{
  "num_hidden_layers": 9,
  "hidden_size": 128,
  "n_experts": 80,
  "experts_per_token": 2,
  "d_expert": 128,
  "d_shared_expert": 128,
  "hidden_act": "squared_leaky_relu",
  "moe_layers": [2, 3, 4, 5, 6, 7, 8],
  "router_score": "softmax",
  "normalize_top_k": false,
  "routed_scale": 1.0,
  "balance_loss": 0.0126,
  "balance_bias": false,
  "router_cosine_scale": 20.0,
  "init_std_router": 0.0107,
  "lr_router": 0.00181,
  "vocab_size": 6501,
  "norm": "rmsnorm",
  "norm_eps": 1e-06,
  "tie_word_embeddings": false,
  "optimizer": "muon_hyperball",
  "learning_rate": 0.00759,
  "beta1": 0.95,
  "max_grad_norm": 2.0,
  "batch_tokens": 65536,
  "max_seq_len": 1024,
  "train_tokens": 276900000,
  "max_steps": 4226,
  "dataset": "wikipedia_en"
}
Below are experts of layer 3 (counted from 0) of a mixture-of-experts language model. Rows are named router (the router's row for the expert) and show model dimensions 0-127. Each number is 50 + 15 x the weight over its row's rms, rounded and kept within 0 to 99.
Before each expert's rows: "gets" lists some tokens that make up at least twice as much of what it gets as of all text. This comes from a sample of Wikipedia text that the model never trained on. Tokens count by the router's weight.

# expert 59
gets: "'", "re", ":", "aw", "°", "é"
router:76 49 46 58 30 71 63 41 37 46 34 48 21 41 63 59 44 43 19 67 47 65 62 12 68 42 41 63 31 44 48 42 54 66 41 00 34 55 38 48 51 73 54 60 43 51 70 75 25 37 42 49 79 60 52 41 56 54 58 49 53 54 76 46 41 44 72 68 41 53 60 43 54 62 41 70 50 24 25 36 52 56 39 47 66 50 50 31 14 65 33 50 50 55 27 58 38 54 50 47 55 58 72 19 42 48 55 61 31 34 52 37 45 59 72 76 65 49 32 23 30 43 22 57 66 45 39 45

# expert 67
gets: "s ", "his ", "its ", "their ", "her ", "' "
router:70 54 67 60 60 43 44 17 48 43 83 51 48 56 55 53 89 48 59 67 56 59 59 45 31 50 49 51 46 47 62 37 64 55 54 70 40 55 38 41 39 76 54 74 51 45 51 78 60 57 61 32 64 32 38 85 46 51 44 51 46 68 56 40 63 60 32 47 54 70 44 62 63 55 52 43 41 65 50 07 45 64 60 49 43 53 50 33 38 21 80 45 45 43 41 66 67 70 44 49 47 47 12 53 48 91 34 61 66 36 40 51 55 48 57 64 27 74 44 40 19 52 81 47 53 43 66 86

# expert 41
gets: "a", "ain", "ick", "out", "ass", "film"
router:65 30 50 72 33 49 64 34 64 41 81 36 57 50 31 49 39 32 49 72 48 28 48 89 49 36 45 41 36 46 49 50 44 52 70 30 28 46 53 65 44 53 65 28 50 37 40 57 37 50 45 26 62 68 61 37 28 84 74 35 29 60 80 49 62 60 44 51 52 33 70 75 56 51 66 47 67 45 65 42 67 44 50 63 35 48 55 53 39 62 54 56 60 30 73 54 28 28 44 62 46 38 88 52 66 47 61 46 66 56 33 39 54 00 39 49 56 48 48 55 48 38 64 70 34 18 58 57

# expert 25
gets: "y", "ay", "le", "ts", "ers", "to"
router:55 10 45 26 48 67 53 38 49 63 81 38 60 43 34 64 32 68 42 54 58 70 56 46 50 29 51 76 43 31 53 61 55 42 57 21 50 64 51 52 84 46 72 25 51 61 36 47 38 50 53 40 41 68 30 30 38 73 53 66 26 47 51 62 33 50 34 45 57 51 46 65 67 61 90 57 54 56 45 45 65 49 27 30 32 59 43 49 44 48 62 22 34 57 66 50 67 55 65 45 24 81 55 37 33 32 32 41 59 63 55 82 55 46 39 64 65 81 74 45 54 67 42 27 50 59 70 41

# expert 65
gets: "which ", "he ", "it ", "be ", "is ", "who "
router:72 47 73 41 26 51 44 50 45 43 22 56 42 71 98 63 61 49 73 83 40 43 65 54 26 59 45 50 55 47 68 72 63 40 57 36 48 48 69 77 49 66 58 44 56 29 38 61 46 42 55 48 68 61 56 51 73 42 06 56 27 29 76 37 60 42 64 64 55 76 51 61 50 33 17 52 69 38 69 50 55 22 41 59 51 44 58 65 45 38 45 75 36 34 49 56 53 55 46 55 32 31 40 48 50 57 19 65 55 41 43 43 43 43 64 47 77 52 70 70 41 36 28 59 49 74 65 49

# expert 55
gets: "|", "be", "Se", "Le", "Be", "he"
router:17 56 49 61 56 49 72 67 73 42 19 43 56 64 58 67 42 50 50 72 46 69 46 38 55 70 48 48 45 41 56 85 45 82 61 45 31 65 68 77 51 39 40 35 53 75 48 55 47 44 55 51 57 52 63 37 34 58 62 55 49 44 58 49 38 33 44 33 46 35 38 55 37 36 92 46 73 70 57 47 67 25 63 42 49 49 53 49 48 68 46 47 38 41 64 16 43 62 54 42 10 58 69 83 45 23 64 54 56 61 50 23 49 35 37 42 61 60 55 46 52 33 07 53 46 48 83 51

# expert 72
gets: "201", "200", "202", "199", "198", "=="
router:47 49 39 52 25 34 77 67 64 58 57 84 49 56 24 57 45 62 26 25 54 40 63 66 27 53 41 62 54 59 87 39 57 54 64 52 64 76 38 49 48 50 54 74 34 57 46 19 67 32 32 42 52 61 60 58 46 49 70 68 55 58 43 51 56 54 36 38 43 72 63 80 51 46 44 62 35 47 28 73 28 37 53 64 40 86 48 53 43 57 40 45 68 61 41 84 47 44 54 55 58 50 39 59 48 53 59 71 38 40 68 28 42 26 23 49 48 15 61 46 36 32 33 41 25 53 83 44

# expert 30
gets: "in", "ur", "ul", "id", "or", "ov"
router:46 78 65 33 70 49 33 70 59 49 65 55 30 43 50 45 48 43 40 38 44 70 57 11 34 56 45 64 39 74 71 46 57 51 45 42 47 43 65 43 51 43 35 54 52 29 60 29 37 57 54 50 44 66 32 53 56 63 38 59 43 46 70 47 03 41 18 70 28 55 43 52 49 77 55 66 44 54 87 58 36 62 61 53 50 36 30 64 71 36 58 85 50 66 43 53 73 40 78 66 74 24 54 68 42 57 49 67 61 37 48 41 62 40 78 42 46 43 59 28 43 54 66 50 57 77 74 34

# expert 15
gets: "e ", "de ", "John ", "y ", ". ", "i "
router:14 38 80 41 47 46 60 32 43 18 38 52 52 50 32 52 41 37 75 41 53 55 50 69 47 47 45 69 75 39 56 41 61 49 47 63 58 68 85 45 78 73 33 46 49 50 73 45 34 32 51 52 64 39 48 48 64 48 21 80 56 46 26 27 61 41 33 34 80 50 49 49 47 53 40 69 44 49 35 55 70 49 52 41 39 60 47 59 63 51 45 45 47 33 48 41 72 54 66 26 67 15 23 52 62 40 53 47 43 48 35 55 56 97 55 55 42 79 32 18 49 50 28 62 64 48 68 57

# expert 76
gets: "World ", "States ", "League ", "York ", "Republican ", "National "
router:41 49 36 60 27 60 66 56 55 59 41 58 41 72 33 57 57 51 62 57 60 80 51 52 60 23 42 44 76 39 47 48 59 25 48 84 60 46 50 67 43 56 43 47 38 47 77 41 31 54 35 56 55 68 37 72 59 32 49 47 73 39 59 47 90 65 52 40 62 49 56 42 27 68 58 50 57 37 34 57 39 72 36 36 52 54 56 50 72 49 53 25 42 46 60 23 55 39 20 48 23 17 37 39 43 49 65 50 17 45 66 70 34 28 40 38 12 62 51 34 68 44 72 81 72 49 61 58

# expert 53
gets: ", ", "), ", "\", ", "—", "., ", ",\" "
router:71 42 59 52 51 54 37 36 67 61 42 71 42 54 01 62 49 50 62 89 58 20 58 60 44 54 44 59 55 49 41 42 45 48 47 16 43 49 55 53 37 51 56 73 46 26 40 54 51 38 34 46 34 00 34 64 57 33 65 42 66 54 52 57 52 35 56 48 58 61 24 30 53 42 61 61 65 84 82 77 30 43 55 47 52 39 60 46 35 42 40 35 47 33 37 52 56 71 50 47 61 55 43 59 42 79 72 57 30 35 63 37 49 56 61 57 67 59 33 55 69 58 40 04 66 63 45 49

# expert 28
gets: "z", "k", "j", "am", "ab", "om"
router:58 40 67 39 55 67 38 34 75 77 55 39 38 22 30 38 44 58 49 53 74 50 52 26 40 61 57 71 54 60 56 40 26 68 47 78 58 48 36 57 65 72 27 46 45 91 43 67 37 54 39 82 47 66 38 70 74 56 60 52 45 38 52 47 19 43 74 46 27 32 51 34 44 60 66 52 77 44 70 48 41 55 45 37 45 52 52 38 52 45 67 54 47 58 52 23 55 38 42 47 63 39 32 56 43 53 49 27 76 43 61 58 71 58 64 48 87 37 66 60 36 40 19 82 32 68 58 46

# expert 17
gets: "that ", "after ", "during ", "when ", "After ", "before "
router:63 49 54 60 56 82 40 42 56 32 21 39 76 63 79 39 60 50 68 67 52 48 64 51 64 72 49 28 54 61 49 53 29 82 25 29 63 53 45 36 16 82 46 40 61 31 32 59 64 44 62 32 12 43 53 60 49 43 32 17 49 55 47 39 87 38 72 52 55 46 51 50 46 33 62 58 65 38 53 69 43 65 38 65 46 59 40 62 52 47 42 26 42 19 47 80 64 48 50 61 46 56 47 31 38 59 39 73 43 51 47 33 38 44 30 57 56 33 22 56 78 58 59 51 41 34 52 52

# expert 75
gets: "0", "5", "7", "6", "8", "9"
router:17 50 41 49 36 53 10 29 54 33 68 51 58 31 42 42 54 60 41 72 48 45 25 52 65 24 67 38 39 76 42 53 63 47 71 42 41 49 53 42 68 39 77 34 58 29 55 45 53 66 45 47 59 69 51 37 39 49 47 54 56 59 89 56 25 88 43 43 45 56 47 25 44 69 94 49 37 46 36 62 73 54 57 43 61 36 35 54 32 51 34 57 52 59 73 74 64 56 46 50 39 34 65 41 61 62 65 51 63 56 31 43 57 15 52 25 59 37 56 40 25 50 61 36 66 39 71 30

# expert 40
gets: "1", "2", "3", "4", "10", "6"
router:38 38 17 47 31 30 89 41 57 64 82 43 68 32 36 49 33 54 93 53 37 60 54 53 42 28 52 41 43 46 67 32 64 47 46 50 67 62 70 40 47 48 66 12 62 54 38 28 61 42 41 42 71 57 59 52 66 36 52 54 49 45 63 57 45 61 53 35 60 73 40 17 46 48 39 45 41 51 36 76 52 52 25 62 34 66 58 50 40 53 27 38 53 39 49 60 28 57 52 52 60 67 83 32 43 64 47 77 30 39 77 37 42 50 42 48 17 15 39 56 39 40 43 38 30 51 54 47

# expert 50
gets: "1", "0", "2", "3", "8", "7"
router:48 51 24 42 43 45 41 53 47 50 69 46 63 43 64 49 58 54 93 63 42 79 45 40 48 09 57 65 30 46 51 36 45 60 39 41 78 37 51 38 53 37 59 31 55 54 39 38 49 40 46 54 85 61 45 60 54 42 56 54 57 29 64 38 47 68 52 59 53 40 41 36 73 48 46 62 54 65 25 64 54 58 47 53 47 45 53 55 54 46 42 58 39 26 66 72 50 30 58 37 50 49 98 50 27 62 79 66 04 61 66 29 65 66 30 56 34 21 52 60 15 38 44 35 31 62 65 36

# expert 8
gets: "ed", "s", "th", "es", "em", "ter"
router:75 37 55 45 69 49 34 49 52 31 68 66 70 40 70 46 53 79 24 51 73 55 63 69 49 65 47 62 53 46 42 36 53 52 63 62 54 36 27 10 51 31 55 24 36 67 60 54 75 50 55 61 53 42 30 36 57 69 54 26 39 39 71 48 29 55 40 38 44 40 50 50 69 65 37 37 37 45 70 40 67 67 42 34 65 57 54 44 36 43 80 45 55 71 58 67 65 66 50 54 74 28 69 47 46 47 52 33 57 63 50 60 70 37 42 20 93 33 25 40 22 71 56 33 28 47 49 38

# expert 20
gets: ") ", "\" ", "ex", "2 ", "4 ", "6 "
router:37 51 53 46 41 55 42 42 58 62 02 42 27 55 44 51 51 52 47 47 36 61 49 91 69 86 51 32 58 55 51 46 45 48 64 31 13 54 59 55 45 30 55 45 25 41 58 61 79 41 49 49 50 61 57 47 57 24 64 38 60 55 45 54 62 35 57 24 59 55 60 70 61 21 76 71 55 43 68 48 47 54 45 61 63 44 67 77 37 68 33 37 43 56 59 59 37 38 50 64 17 51 52 56 54 39 65 46 26 54 47 74 16 54 59 41 33 57 24 64 44 64 09 64 56 36 70 65

# expert 45
gets: "e", "an", "on", "as", "or", "is"
router:82 22 42 42 85 48 63 36 58 58 66 45 74 69 47 53 49 50 33 38 61 62 53 59 52 40 42 67 58 56 49 67 56 87 44 47 39 31 13 37 70 46 53 45 61 28 58 58 21 57 48 48 52 60 60 17 65 63 26 64 24 51 39 46 31 47 21 48 24 53 63 57 77 47 71 39 29 69 26 32 53 46 40 61 45 75 56 26 49 69 63 66 43 41 55 47 63 26 56 63 52 48 62 22 48 30 40 44 45 37 39 38 59 74 43 55 34 57 59 53 28 46 51 65 30 42 75 52

# expert 3
gets: "er", "s", "/", "d", "est", "ent"
router:29 40 51 67 40 42 39 43 48 60 87 50 75 60 50 62 59 70 46 44 44 51 50 59 42 47 38 48 41 70 45 36 31 42 76 42 52 47 04 36 46 15 69 39 52 44 42 51 50 61 52 50 57 26 64 58 66 54 85 49 38 53 81 61 34 57 23 39 44 54 40 49 39 54 28 43 31 55 51 63 30 40 61 58 62 61 43 22 44 69 32 49 52 35 47 46 45 39 99 36 73 47 43 34 43 60 39 50 72 46 17 42 73 61 64 62 70 70 46 62 39 55 67 44 64 51 61 34

# expert 58
gets: "; ", "| ", "); ", "Mc", ": ", "', "
router:24 62 57 61 43 42 30 57 52 56 57 50 50 32 19 31 44 60 58 50 58 33 50 42 41 64 48 39 60 56 60 71 27 58 62 49 61 62 55 67 57 45 61 83 49 64 43 41 40 30 39 44 70 03 44 50 58 57 78 34 62 53 66 55 54 44 64 53 64 54 33 51 50 29 81 55 58 80 50 20 34 64 62 45 63 47 68 43 48 54 48 31 47 35 42 50 33 87 52 54 54 78 46 42 67 56 49 56 25 54 42 31 51 84 54 60 68 70 56 54 74 64 28 93 62 32 29 53

# expert 10
gets: ".", ",", "=", ").", "$", ".\""
router:63 38 60 36 57 42 45 31 58 51 30 47 63 45 59 54 37 41 59 49 29 27 63 45 44 45 46 55 37 47 78 56 45 41 34 57 72 60 14 32 38 49 49 33 44 77 38 27 56 48 54 46 71 27 66 38 50 29 64 51 52 60 45 59 43 66 30 57 45 76 33 65 66 48 33 34 44 53 28 39 55 51 52 57 51 52 56 35 39 63 16 52 76 38 49 60 49 37 38 41 86 65 17 44 51 47 24 50 40 43 80 28 23 52 37 38 87 44 49 71 47 62 23 12 79 50 58 42

# expert 2
gets: "–", "===", "==", "\n", ":", "=== "
router:74 63 47 70 33 63 38 59 37 55 41 37 56 45 34 62 64 90 43 41 45 40 55 64 45 55 46 55 33 53 72 63 33 51 55 33 40 64 26 65 53 63 59 54 46 77 41 22 39 41 29 41 57 69 59 64 47 28 66 06 46 33 41 46 40 58 46 68 36 62 54 58 56 65 16 37 49 45 25 50 18 54 42 55 51 69 43 33 39 80 46 40 65 57 45 59 19 70 20 53 53 68 48 64 46 28 33 73 42 35 53 45 14 43 42 51 77 37 51 63 50 43 44 64 55 33 69 64

# expert 39
gets: "ar", "ac", "ap", "Mar", "ro", "in"
router:89 75 40 43 77 44 67 63 63 66 18 63 51 38 49 57 39 41 21 65 63 49 43 28 63 90 49 53 44 42 31 22 60 50 49 64 47 46 58 46 30 53 53 59 39 46 77 36 28 53 56 60 62 69 70 57 49 56 22 64 26 50 48 44 46 39 78 35 47 42 69 81 47 67 53 42 72 43 36 56 55 49 39 45 47 48 52 48 59 41 42 73 45 61 31 53 72 59 93 70 55 67 51 38 61 67 57 67 38 51 59 35 58 57 72 43 63 23 65 28 41 59 59 63 42 72 23 50

# expert 78
gets: "f", "g", "w", "di", "li", "r"
router:57 39 68 42 33 45 56 69 52 74 40 23 55 73 28 64 59 36 55 36 42 62 56 42 82 42 29 59 56 54 33 52 62 60 45 45 38 77 45 51 11 65 50 82 65 51 40 54 54 65 65 60 51 47 76 39 60 40 54 72 30 39 34 46 43 39 62 70 47 33 50 40 30 35 46 80 69 25 72 77 23 49 52 52 55 53 39 39 51 22 39 55 41 50 50 16 35 40 63 43 31 79 54 55 52 47 40 45 84 70 67 67 50 53 58 71 54 71 57 44 53 62 47 64 37 77 39 29

# expert 51
gets: "in ", "In ", "from ", "between ", "for ", "around "
router:42 51 50 50 41 47 34 40 61 57 79 57 63 63 45 42 56 38 48 37 42 72 70 76 45 65 59 45 66 53 55 88 32 42 35 72 78 48 30 41 62 70 47 58 70 41 41 47 45 51 41 42 29 37 60 73 46 42 02 53 57 53 16 51 52 28 50 67 68 51 39 35 53 63 58 66 65 56 41 87 46 70 62 52 36 19 63 43 60 50 28 36 59 54 43 46 51 80 87 37 63 65 48 42 59 62 48 55 63 64 69 37 69 63 29 47 56 65 54 60 48 78 57 18 51 62 66 57

# expert 47
gets: "av", "sp", "tr", "pl", "str", "gr"
router:70 66 38 32 30 48 67 77 52 88 26 42 37 52 80 44 35 62 36 34 44 93 41 43 53 59 56 44 63 45 54 57 64 72 58 59 41 63 69 75 18 38 46 73 63 64 68 38 59 53 79 39 49 80 73 57 49 51 75 63 56 44 34 54 44 36 62 55 30 36 54 63 45 33 31 04 39 35 63 52 46 35 60 57 48 51 38 49 51 38 52 42 36 76 67 29 52 39 39 57 48 49 37 55 39 50 68 55 35 56 58 34 33 54 72 43 52 64 50 77 28 59 54 60 39 54 73 39

# expert 4
gets: "\n", "\n\n", "\n  ", "\n    ", "\n ", ".\" "
router:69 60 44 33 63 77 30 69 41 40 54 62 32 61 30 65 49 51 52 46 25 26 50 49 44 44 59 58 59 51 66 36 60 40 34 57 52 45 32 64 49 50 53 47 40 29 14 40 74 27 42 58 78 57 53 53 52 42 87 16 58 52 35 49 52 54 49 30 46 42 54 51 52 25 70 40 47 45 39 33 00 99 67 49 46 36 57 41 49 53 49 48 26 50 37 58 44 63 50 49 49 63 50 43 49 43 42 54 30 55 48 79 53 22 57 59 20 51 61 29 59 63 50 68 41 63 36 52

# expert 32
gets: "of ", "from ", "for ", ": ", "about ", "Of "
router:43 71 75 62 43 42 34 40 55 49 57 69 55 55 34 44 64 59 65 84 43 60 45 49 51 63 25 54 38 51 44 49 50 50 47 39 55 52 98 49 60 52 51 45 26 71 32 37 75 40 55 54 35 26 58 56 43 41 36 62 53 58 29 48 61 64 50 99 63 51 36 24 51 45 48 37 51 61 33 54 47 61 67 59 41 12 64 61 50 75 34 67 66 47 56 54 43 43 69 54 68 51 41 47 58 79 28 52 59 38 71 73 33 68 48 61 77 55 78 32 75 76 62 54 58 69 43 70

# expert 9
gets: "i", "b", "u", "il", "B", "ot"
router:80 60 44 42 55 47 40 62 56 43 27 36 48 49 21 63 67 42 47 43 59 35 24 13 58 65 42 56 50 65 45 63 49 63 16 41 59 24 52 31 35 49 55 50 76 60 35 85 16 48 48 58 79 70 61 39 45 44 50 54 27 55 49 50 28 41 76 64 47 22 29 53 44 30 46 83 40 65 58 63 43 20 67 41 33 61 51 42 45 43 70 51 62 61 52 53 25 50 29 54 52 49 62 83 53 40 56 43 44 45 19 35 53 58 55 60 38 58 46 49 55 15 32 59 40 66 37 54

# expert 0
gets: "season", "med", "ation", "time", "ve", "them"
router:26 18 61 50 48 36 63 28 69 50 15 34 63 42 53 45 31 58 55 56 28 64 54 22 49 46 51 44 51 65 55 52 68 83 68 52 43 49 64 57 58 41 49 35 40 11 44 30 61 74 38 44 62 57 53 41 37 73 59 58 80 42 44 52 48 61 17 34 33 37 60 30 52 26 81 65 63 44 45 28 71 53 50 59 44 68 63 54 42 62 44 42 49 47 76 36 37 45 12 44 56 54 62 35 42 26 59 25 71 63 36 55 44 49 32 45 37 29 53 23 56 61 52 30 53 50 58 27

# expert 36
gets: "st", "h", "s", "it", "d", "ec"
router:79 61 76 66 48 47 69 41 38 73 64 26 44 47 17 50 32 67 22 38 43 61 41 52 56 61 40 61 58 34 35 35 53 54 45 74 38 54 31 62 30 45 29 30 71 38 40 66 38 50 54 57 35 47 79 53 58 39 67 60 59 41 46 37 46 38 46 47 49 41 56 64 38 37 08 30 33 53 51 25 64 19 61 60 66 58 35 57 52 45 59 64 59 65 60 47 71 47 21 45 65 07 77 33 38 54 46 43 70 63 55 60 33 64 66 57 55 59 36 42 28 54 61 41 57 76 21 50

# expert 56
gets: "and ", "as ", "with ", "or ", "by ", "& "
router:67 59 42 48 78 54 53 54 41 38 71 59 59 55 58 51 52 42 50 18 68 23 64 65 47 53 45 50 49 38 47 42 50 51 51 34 50 36 55 65 91 48 40 68 50 42 55 28 31 42 56 65 32 17 43 63 52 56 19 61 52 44 36 45 67 40 70 34 62 92 63 56 56 44 17 79 69 63 55 31 42 59 34 54 44 39 40 41 52 42 21 30 47 30 42 47 71 42 35 40 44 50 28 71 51 31 51 75 53 59 36 74 59 73 37 93 62 62 31 72 48 51 48 49 33 64 57 45

# expert 6
gets: "| ", "; ", "/ ", "—; ", "%; ", "–; "
router:55 73 76 59 39 25 62 74 48 69 46 53 61 46 55 31 47 55 65 46 42 61 57 45 12 32 47 42 46 20 50 32 36 55 69 54 65 54 61 39 67 41 50 74 51 62 50 55 31 39 56 45 80 45 67 66 52 62 55 31 55 58 66 44 59 58 38 25 45 48 51 38 61 39 71 49 71 72 48 79 49 89 67 91 45 49 40 47 57 51 55 29 49 58 49 47 61 65 62 53 21 76 56 66 42 62 36 74 46 72 63 57 60 47 33 48 48 59 51 31 77 72 49 58 51 08 24 58

# expert 16
gets: "o ", "a ", "i ", "an ", "ia ", "u "
router:33 41 64 42 51 51 28 41 55 41 49 61 40 57 39 64 50 49 79 34 35 27 44 53 14 21 61 62 69 34 58 32 56 65 56 74 61 44 86 59 34 59 10 64 61 42 49 47 39 38 29 65 48 63 23 59 45 30 27 67 45 49 43 54 25 50 49 29 48 70 41 49 71 85 43 47 64 43 70 52 56 69 65 34 46 54 50 61 56 58 35 49 50 53 61 28 55 53 36 40 52 35 28 42 50 62 53 32 48 35 49 75 69 76 52 24 28 47 72 36 76 44 28 67 66 46 77 57

# expert 31
gets: "(", "was ", "is ", "been ", "also ", "were "
router:47 46 58 49 53 44 57 60 51 56 75 33 48 56 62 51 55 32 33 86 51 44 45 94 48 33 44 55 35 46 51 80 31 28 44 44 43 55 60 41 16 50 41 49 46 44 61 41 60 34 38 37 74 57 74 67 51 41 16 42 42 37 74 40 55 53 68 72 65 62 40 77 63 58 50 47 75 62 95 50 48 74 34 64 62 38 47 41 50 34 43 43 72 33 44 45 46 74 56 28 69 16 42 33 53 69 28 53 39 50 50 58 43 15 52 45 59 52 57 79 46 34 41 60 46 63 64 37

# expert 35
gets: "at ", "by ", ": ", "At ", "East ", "New "
router:55 74 16 46 37 69 65 65 40 30 61 74 69 51 25 46 64 36 22 40 76 73 45 53 36 34 48 53 47 46 24 57 54 39 53 50 80 52 55 72 52 55 57 42 54 52 68 35 48 49 40 55 00 32 41 64 46 33 53 32 47 68 43 46 78 69 59 58 54 69 52 61 77 79 41 57 58 49 42 36 50 72 61 61 36 53 18 45 78 51 53 50 30 46 24 68 60 54 46 73 58 55 39 50 70 69 58 53 62 32 71 47 45 68 42 50 42 79 54 66 79 47 42 65 56 49 58 45

# expert 69
gets: "| ", "í", "wi", "bu", "iti", "/ "
router:30 79 18 59 45 15 52 35 64 44 51 52 53 17 70 59 48 58 47 13 31 63 51 21 38 35 52 37 65 50 40 20 38 63 43 76 54 59 14 51 46 52 17 68 55 65 58 64 36 37 35 38 89 50 54 63 34 46 65 57 54 44 23 58 32 63 57 66 56 56 51 36 40 63 67 63 78 46 37 53 42 58 46 52 45 58 63 45 30 52 28 45 53 60 36 44 40 45 45 39 45 63 36 62 56 47 29 44 60 59 32 64 59 60 65 60 73 38 45 64 47 54 33 16 56 66 31 39

# expert 63
gets: "|", "ist", "W", "o", "ous", "ill"
router:30 44 48 98 55 57 36 32 21 62 49 46 68 48 46 48 35 40 41 72 37 55 70 33 63 54 71 48 48 12 43 68 57 57 43 36 71 53 31 40 68 45 61 29 31 42 41 50 77 60 68 55 58 33 48 10 36 54 77 36 63 60 53 44 49 48 51 31 42 20 41 51 38 75 58 60 30 70 58 52 93 39 23 37 40 54 39 47 54 38 38 16 59 40 42 48 51 52 52 40 49 64 54 50 54 31 54 42 50 66 69 46 64 27 27 34 62 64 49 29 32 42 43 37 61 42 48 47

# expert 42
gets: "ed ", "ted ", "ated ", "ing ", "released ", "held "
router:65 48 57 46 67 61 34 45 46 41 24 61 82 59 88 33 40 64 93 77 61 42 61 69 32 56 44 22 61 66 39 68 51 56 42 37 70 46 62 41 44 59 57 50 64 60 41 53 82 46 49 46 22 41 48 48 26 45 77 33 51 65 10 47 60 44 62 50 46 66 45 47 57 40 57 54 63 56 40 22 70 55 56 68 53 71 53 46 57 56 66 67 56 43 40 61 42 46 43 53 52 53 33 25 44 76 36 36 56 56 43 52 70 51 60 38 62 31 79 67 80 37 63 27 41 19 36 43

# expert 18
gets: "- ", ": ", "= ", "\n\n", "): ", ".: "
router:30 61 46 65 53 55 51 64 39 27 28 71 59 46 64 48 43 58 49 77 65 25 68 49 08 50 42 61 42 64 65 52 41 43 48 53 73 63 31 69 86 42 46 51 40 63 55 63 44 28 45 50 49 22 35 74 50 27 58 54 57 22 06 42 61 33 54 78 53 72 44 29 69 29 67 56 61 58 51 56 14 47 64 38 45 35 35 76 71 64 52 42 57 45 47 68 35 75 51 42 62 20 50 44 55 58 38 51 41 44 53 50 41 37 45 37 31 49 37 73 41 41 47 70 37 55 65 61

# expert 19
gets: "\"", "\n", "'", ": ", "at ", "“"
router:50 38 43 40 32 55 50 59 40 40 61 53 36 46 30 55 63 35 61 45 43 90 53 64 31 59 45 65 59 42 59 82 56 52 53 45 34 63 10 71 32 52 45 44 43 22 57 26 64 24 69 71 61 21 47 66 58 56 79 50 39 69 33 63 38 57 64 53 46 80 40 51 57 29 43 46 70 43 47 68 53 60 51 34 49 43 41 63 35 67 55 44 49 47 44 51 39 41 44 40 54 25 38 35 51 53 51 55 38 54 29 95 56 50 60 45 46 27 37 48 77 42 65 86 76 40 64 88

# expert 57
gets: "t ", "age ", "k ", "ts ", "ue ", "ot "
router:23 38 66 28 49 48 08 66 48 65 36 26 58 51 63 42 60 72 58 49 48 47 40 63 17 41 51 50 38 36 57 58 31 27 44 42 51 19 81 52 72 55 54 54 69 39 69 58 39 56 62 50 36 41 22 40 46 47 60 73 54 51 32 77 72 70 53 39 70 80 45 65 41 52 62 55 39 47 42 53 53 35 36 48 81 65 53 31 42 20 50 64 38 67 28 53 44 48 32 38 38 24 44 49 58 77 25 54 69 56 42 46 42 62 31 50 22 40 52 54 73 43 32 56 46 31 29 62

# expert 21
gets: " ", ") ", "ch ", "k ", "om ", "h "
router:35 19 71 21 50 65 38 54 64 61 39 64 45 55 47 33 68 49 34 54 49 69 49 34 35 36 57 36 32 48 66 36 54 65 49 73 56 45 68 41 37 47 34 31 43 43 81 69 66 44 56 61 82 67 19 66 42 29 45 48 54 42 61 70 72 60 39 44 63 67 25 46 52 35 36 51 53 49 27 67 75 40 69 53 46 57 43 54 64 39 57 40 60 47 51 50 46 38 37 33 51 49 11 58 48 66 51 36 23 46 21 46 43 78 21 28 34 36 75 42 70 69 30 35 21 52 56 46

# expert 68
gets: "-", "A", "O", "would ", "not ", "for "
router:69 39 45 49 51 42 51 25 46 77 56 50 44 41 38 59 63 53 53 35 45 44 32 73 42 48 42 30 67 31 57 39 41 31 53 44 44 74 21 42 81 64 66 67 48 57 52 44 72 44 32 49 50 38 60 76 70 13 47 13 28 28 33 47 46 61 66 80 65 47 50 46 48 54 50 57 21 52 44 68 32 18 49 48 48 73 71 66 47 56 37 53 52 39 47 71 50 47 46 61 62 58 59 40 26 56 16 55 48 38 47 36 38 47 77 57 55 59 53 64 27 45 69 72 77 49 59 89

# expert 64
gets: "ch", "and", "for", "For", "our", "igh"
router:52 67 72 66 43 51 67 37 60 46 53 46 29 60 52 44 25 30 42 37 36 55 71 46 80 35 61 30 38 57 58 89 64 19 55 47 53 28 36 34 33 50 56 51 33 48 47 37 54 48 79 60 25 54 58 40 43 80 69 55 56 58 49 48 37 59 71 21 48 58 51 21 41 49 44 10 13 32 44 71 71 41 52 24 40 54 22 38 50 56 49 63 59 55 65 54 40 62 15 61 44 56 51 59 58 47 61 54 52 48 66 57 39 43 50 51 25 17 60 24 54 40 54 58 33 35 38 44